From a checkpoint of a small mixture-of-experts model trained on Wikipedia.
Size: 12 layers, width 128, vocabulary 8192, 27.6M parameters.
Experts: 256 experts in each of 12 layers, 32 squared ReLU neurons an expert, a softmax router, a shared expert of 64 neurons.
Training: a variant of Muon for the experts, 627M tokens, 4786 steps.
Below are experts of layer 4 (counted from 0) of a mixture-of-experts language model. Rows are named router (the router's row for the expert), up (a neuron's input weights, with its number), down (a neuron's output weights, with its number) and show model dimensions 0-127. Each number is 128 + 24 x the weight over its row's rms, rounded and kept within 0 to 255. Numbers have three digits each.
After each expert's rows: a language model's description of what the expert responds to; "mostly gets" lists some tokens that are sent to it at least half of the time. This comes from a sample of Wikipedia text that the model never trained on.

# expert 51
router:143116126145111108149111158161102135147140103155134156119082124104079121096144144106148116096113132105079077170112100141115174125108069114157107135078138132106144119119133118141134113110103132150114159154126167137122165133154140147104157126148079098133152148145108130114147131085109129131090140140145132117127134087156126116100179145108112125176162152115147163179133108124159129107132
up3:124113147080140126113094155125121097116118130142122111156124119099062157151101141103163162122136149117128075130106133119147135105136164114137115147175078147132095137130107147122148141131111124138126081137089160107144115128153116133115119185156065183158138146099106090094118125138142124111143154156111091128140137115109125128143111150097138190105115153118103074134157133128131116109111
down3:127139124108174157149103131110107156130088149128118147122102058154117132137125119108133152153149131125088152141123133147102128168140121096137112131123116159153134082072165093130143114152162147087130124135124129066129118139143127123146081115120108105142123153130162123152136158131100136148097113118152085178086148135088104107131133159123115160147150132101052123111143147109108134129101
Single consonant or vowel letters inside proper names and place names, such as d in Frédéric and Aberdare, y in Blantyre, k in Mangeshkar.
mostly gets: " Vik", " Od", "- Preceded by:", " Brit", "ropoda", "d"

# expert 13
router:125139134109128118133129114182146170095170130141128081110146121142124128086098094139112167080165098161115136124159093137157114119132162103117140106145136133163133124119175144108116140121148123106156156122117134109137121137165158107109138120163119158155120141128149169118081157146123128158086094099142127125126170146136120124127149076149123124129167141085157161114087128118131162060126
up2:124171142070124121155132186099135133139087121150118145134085166137125137106138142134093140139160076089123112121136137148128134106140109110111122164129184088105154147157119116169116123172095093148141138096119092129137120152152122112151113180161119118130130154118140107131091149156156067143129165152114146148170151111152142108108120106163120115097157118130116114148123100097155118124122
down2:176121137106144133146115177124133128113109131174078125115131145122145131124126150136162126131138157106193129119143168106122162119147131107110127151151130176096132135110134128164138100106108110109149129105134115121087157128116152163140120131121087122103082119145150122142132143099166142092126113132149158100067054175152114117148100118133164154103135106131167146098106118130135079127148
Possessive and indefinite determiners after a verb or preposition in biographies, such as spent her, in its, of his, to a.
mostly gets: " his", " her", " its", " their", " of his", " third"

# expert 6
router:148124110153101119088144081105156140165112121101100088085114143172169097127140107165160141147167131093107129155135148148119116139121097132111118097103151085134109105125123121111117103126100126131130108108114115130088133132114174062149085128101127121103132133151159093121107140113126113119122091157111147188131135112149187154139105145126118104126154141129109113124121081114144129139072
up0:105155087141099139120144135123127156126125085121086117129099132176137151096154121131155166154116095133096150131126109173100115147104100127179154133089125116103162133074133161105127113147167109138108115141132094100104129132131165125131129145113134132142105109138123084084093138113126108120135123132120157162145156183103128110140096110148146105090125101169110076171163141135154099154123
down0:153123126127166082099146111100124158168124137149114138124184145128110127119171108173145124149092126138079150125151128176130107134128105081114134141162103091132131116133117124150143139151143099117089101123145120127105123137109124105125181130075104112132099142131108137118162148175164126138143159166118096116120141121147169173133093106089122159151116075097147077128117122140119121118151
Inner syllables of personal and place names plus common first names, such as Mel-iss-a, Jos-eph, Montp-ell-ier, William, Robert.
mostly gets: " Pal", " William", " Jan", " Robert", " Mor", " em"

# expert 15
router:141163157110136125144103113103122109162144125123126099134162131135139102157158126126110151110141120126122117144104130135116156102151120176134183109133081142102106165130109095076111138133067145114160137139171135119073146103135123128134125128119125133140165113107109114101113112163094169156109141101137120133145201136160153166161103122152148118109112136108155138160080165084099139133122
up2:101140115097148147126130148132111090136125151148155128111156134118143128103114141181122147131135106138124110110166111150142139124114105116112130172139121139096129107152138110110135170120102132165199090125106128108181135130166130123127110127076133137130130123104160172081130116146205126135105158143111121142115142075137106095090091103150139103078115135104139137136158102108144163093105
down2:142122108123132138109132136169142090122153144153102139106126140111157147139129103129151085099096123186144148124137085143127177088134110115094145125124141170105117109081123116120146142113094159155080148138128173130138124179113108126120148135095096155132152106111124150123137101158115147092084070135167130132143118150146107131107122109145116073111143102090133132158162094104106124152161
The pronouns he, she, his and her in biographies, plus verb stems after a pronoun or to, such as hel(ps), determ(ined), made.
mostly gets: " he", " she", " rel", ", he", " ro", " le"

# expert 4
router:149120160118150105116124153117161128120164120111106138126163116085132073141115130207143187117125083143076134142126133171138115148092152120123148129089120140107122107079157127100123160128148118147147121065137132137140117126124070133169146088108151148113131129131132154123150161131111091118090087139111131154083136080121130121102118122117137149148133161106116146127129129141114116125156
up0:097119142112092132146097147110173119094117140145147144109125123146132130136099113110195117127141115160110138109139110107149159127113125100138077169100143078098132143131161107141062138128140124120150132109110093097148114161146080154135100087129152153114154120133179130186156112125147134135144125146149103100098136128148115145102141090080167168110139139167124143114135134119094113119120
down0:098148116152150178132079148124123122098182122147084119106114128114146130107135135121137167155114155163115101143139127130130120135117130170140111170156135142150121151137159103106147129105108080128105146154118092123128119093077108164088148133070122121145081152127130122133170161118113143114136084146147122107149084129176112143131079113134150104114126087155116148091134140109165143138103
Kinship and biography words like father, wife, married, own, born, plus infobox field endings such as Occupations:, Profession, Singer.
mostly gets: " own", " family", " father", " son", " children", " brother"

# expert 11
router:118133095167132131127099049116136105115131113135145138122085156130136157144129159131124139098103174147112130085153156168088145129142126141155109151124131063067114135127096096143152115116083128127138107141131163148118136166121129094105119148165125104132119085140118102057108151140103153144135149170101140127144117116102145113127142132156129154146142126147172140134157141155098130132121
up0:114146121074156147136118140189144145158118121107129162144080165160128161103096122129111126126144144145144156117159095086113170141113184137127106118075114116135068107099119151124125095181134110151135110092111099113156110132129115128094134153160123110118117127148122114119094153143112107147126115134134150109161115114124098129146149101132146138084107151137141109118168140142179105087163
down0:128180151154151125136143150166117134156126109118094136155120120159090132114088142128114077129133138136138143115124142127129101121097177130138114125133110137139109114139148141123083152104115076108092155131131143054134132153083118122130161086129100076108093166128132108130114099148123109168123117094125117149116147141137144131143126134144109199135117145151099071111124117108179134093142
Short pieces right after a capital in proper names, often foreign: Alc-az-ar, Ec-z-acıbaşı, C-ard-iff, Ac-ad-émie; also zeros in table cells.
mostly gets: " Z", " Pol", " Med", " Stud", " Ac", " Dav"

# expert 47
router:116137117148128152112134153157154117127115114100126114101122111127095150057114112123111125139090132117114076137085118169126140141120171110180147138169188113111137113137123120111150107155137099112115108154151078169152099152088107106127100150134120150141125109112108154152076108153171092116140112118154135116111128133146075124109103124120143101153150182098124112131157118102150145140137
up0:148108100117124188140128155121112095126163134134180128092127150107132121130118120125138134135141110096131106112118154139148151131158136129123125107142102150083140112133095161170096132137107148143124137175159127168086109128114173074114135121155116097105124129102108139058084123151128126110090126096129086154093170175148111144158116104113125149165116156143115151150133141170143115107147
down0:146190147156127086170156111133123109129154099141144153137151136122133124127147132157166115159147105089137110136087124161161153131144150144133129139112148104146141129099128127133096142105197148130105123083128157124124120147103109182146174096171171088141167127124140114161139101138119148119120136130146129132130095114130114136129148114112081074108113137093085127130141165100097104117164
Closing parentheses after ages or dates in infobox birth and death lines, plus biography verbs like released, published, signed, joined.
mostly gets: ")", " released", " published", ") |  |", " signed", " joined"

# expert 12
router:125159134155178104118099151169153075105147125151152096105122132156128143134117134113096124111091148117074112160135123167093124147114097130157128112170167184086110112118119110155152141124100173090112174095164136104092160133160104150148131164118113109127156152101142129137132105119136110133095129146128146150128122125151147149123161140134178145119114159134156155132123148120108082124117
up0:148107085142134093176113154122137124101111127155157157133146150124101157117060132110113118128108136142148099095130102151054127122136101118138125107135149129123124128082119066133146165153109123168131083169155103102140128100159154101136142113158106121101111074130120118107106120085119110133095149113141093157166127120157136109132126101106123090138128120140119132118127095155129164136089
down0:150118197146127102137137133080148138125136110130126144105137161128130110178097166153112100146102113136150132101135095134154113131138151131103157161123161159106119181139113133196113129121165115165122171144156123166109146138136134092149123128084141152135111124158110131154108139140100157117103139144144143089133130118126126136105134116181133182166105130098140127112094073115113112163114
The piece "com" after prefixes (up-com-ing, short-com-ings, sub-com-mittee), short word starts like sp, th, ad, and Thai script bytes.
mostly gets: " sp", " he", "com", " book", " ad", " com"

# expert 10
router:116122169141113098105150076151099176109143109125151125141118129145137118137170146167135121117103125119137056131077144115136106140119134122172101140134181106051130127069129097162158117119151095118155140125135084156110120155130118151135121130109118117110120126147153153116160136121104108117118104168129123170095149120151148089107135161109096131120149129154099127153135138166132149106135
up2:106121178114099121129134087129097135131111139151140102118144111126125162153113136092138118115096104117153130098091136110113147158143137133146091098130149084126128113089123109132148136119111150128127109128103176097127132115169094072123112091152098112105138106227123169109104141109112120140122161187169093125113150157148163091124125131135136134140161139135154141156153141126134142145151
down2:139125156141120160100078082127083115119140146124127130099053108175133194102095108152125098079155117111109123122135113123131137123085117139105139135146154126121127147098072147130132152083131129144125123126115130134136138116106155126128111094152100099090132117133156112092172135107126123137111105115188149115117125115103125080107138145147095124160120125089153135123115086117091102145111
Final pieces of proper names and titles like Paramount, Vienna, Bishops, Starring, Captains Regent, plus markdown table divider rows.
mostly gets: "|---|---|---|---|---|---|", "|---|---|---|---|", "|---|---|---|---|---|", "ishop", "|---|---|", "ador"

# expert 58
router:099138152110144128160192142095143127142111128130098152128153098155089102090123118148134148145151157137144069180092133143131160149107115153156134087105144130134182156124046122120173147114120119155130150112125135125163152143110157117162158165133160137134144118167129083161145137106112105090111103121117124124137143106120147163168127128104152118130115147096122111140117141128108140135108
up0:107130147083108126138102135134147105109121128178138119146111120127108124107103125147133125155144111185152126136147155162134128119169117133137168160129121127159119160138133152127100131148084112094155114119145073136123110174124143138174104095165123144144157121105123141124114141136119095123143152113115107115155101127121141172050126127124081087074166087159100102114117146136095123091112
down0:073133164094094097137095123087176129133125131121153122146133109112098143124140148116114140124134146148101136125103121114154138106111110164117134151158137105162147136132062195094138088138118138135112122127134142092151116156131078133118074124087140161113140122119141149130123129096150122141126187121135157153099113116145075145147123100127125174134137138076144124111074138113123110143156
Short inner pieces within words and names, like u in maneuver, t in overtaking, or in Mayor, plus given names Mary, Charles.
mostly gets: " des", " Mary", " von", " Charles", " threat", " Anne"

# expert 9
router:136155139140130079098137114135122126120149174138105130142137150115109124124142093106164144139106100125135111125142108133098119146116106124145080157117138125144143125130161097142151116093126151126135162158141126139111109105133109111145170134098141084082123115118133139127135137159164182133166125132160193088142146106146125161100100100117086173070071117084137157132098123109169136119097
up0:105119124133090106115088093074148081110124091130146111153128136146139153110119138153176136148156108163092175113128122104120127132143099143113117111130102138154102132157105133104167133164127137162118091153130099142140144113168134181116108147155125091115148107092129108115157120145156133176191156155110137138149134128165135122075108119110134129148091137171122132159130137134131121180127
down0:122123110093135133119121113142150163127100107135155129116137113118110151096129141132102088127133158141090109090147158118106141121125140127113110135065138118073132082154157137124156133113139153118114107093107155187159157151147131090110138155105090144155161122136164185126116150066101104101147101109171116129115108107139109119138129099131112146110109085119153156128154085140134115163090
Function words and first pieces of words such as the, it, is, W, Sh, ch, plus digits in tables; strongest on the ep in nameplate, gameplay.
mostly gets: " it", " t", " W", " ch", " call", " West"

# expert 55
router:157134105129121101157113168110124133131144096102108147133106125155135135135136129157112175130194132128146113165153184125171137131136129125083127125147117077132125130102079106077086155102142155110106105095136135123105200136169117113155157097097120132135131153119139122134144112157114136139103103097088136113140147127123145123110145097141124114074130122152105075151099116128113164129115
up0:108131082119105144129123115137150152151115106100159142130152094117086136155094154121158139129127091087138149151100124169120130142163162144144104162142130123125110156111156131116146105104090136134155131135085129117126167111122083140157085178139096141118105144141165146131081169159121166127116121091119130147142152094104157125089116074153131133146179108104094144112132112168129107109108
down0:102109133151163149053128163095149143129134133161129126157123160144109130112108154149167104106122114156135080134133086156111169134138102140101188165137100134147157132086186137136148123141130128128138133178132102108163120121101104134083115138117138150096142111118107141130151163094140124118146160133131141126137127110166134125155166124114132182098109092160110141152150140092134100144117
Short opening letters or clusters starting a word after a function word, such as s, st, p, gu, dro in p-erv-asive, st-anza, dro-pped.
mostly gets: " s", " st", " w", " r", " l", " n"

# expert 40
router:107130147146128132115104128133159093147121114141131173176111186099131107126118162148101080148114110128090151120105122150146099122108125098149148081129164145116138138140130116147133084121123082098107077095103107112149064104108116133104156141101087128120132110125131139133073131133171074122132094138152159170150114127114091092127130114081137120113158127119120103132139123140111140144157
up3:166124108115147165115111127139131120118101162117129133140082104091107138122109131146154085130133126125138115123152068143113106186143134100146145086127159153146175109127123150177109125198092178140164141118130093101130137145130122142107132116129129127096148133148116143148140136131147147149113111215144120127115081118146149097121133118080140120124142128136122099116136095137127124184097
down3:178119159154103099123120127147120107158103116140122144164090129121158138141152174097144137142115145128103141104127126125086127122110127055115148127132111124137145131111121170108176069174086073100127159160161103136126139098150071132126119161132130123131158107091122131198120133117139125129134111124123141158135101151146154140090132110098122137161112138144109124121147167151155131119151
Closing parentheses, year pieces like 2017, "medal –" in medal tables, Preceded/Succeeded by, and linking words such as from, by, with.
mostly gets: "]", " With", "On", " towards", "| Preceded by", "- Succeeded by:"

# expert 30
router:133126142128171125124094148130129106072148118137141118140157151118116090113140102131142178149158141172130083160123095155139139111120127139124172142088140158127136138157181134139158096149157153111134138091072122108119111139100139126147142159094164098118129152139126128145140137176148096162137143098101083136157109118162143173130154110133148122148150089092107147155099124118104139120083
up3:165112094147120187162107118114113108098151126097145147131093134129115103103128132145114157111144129113195081158131146099139099146137136158133161127120092139140137124129147125135148141146136172129142071091126122124121115142152100144163161165139098139094106108186081140099056099143159098147137119131146138143112129127146112145120118118133132141104167127172143144144096096122150116147145
down3:167143101131149140125084079079138157111081125159117130127142104148167158175162119091170094123123127152122139141128146118128144124130152127105169112137101158127127100108132152109102107157083169146123109174110134133117104091153136112114128084109147093100146100153103116164100107126134135126153157105144105110084128134119130109152160160121132116143178136123067138099126133115136143112094
Mid-word pieces like Wond-er, th-ir-teen, ex-ha-ust, digit pieces of years, and LaTeX backslashes in math formulas.
mostly gets: " et", " what", " king", "writer", " $\\", " story"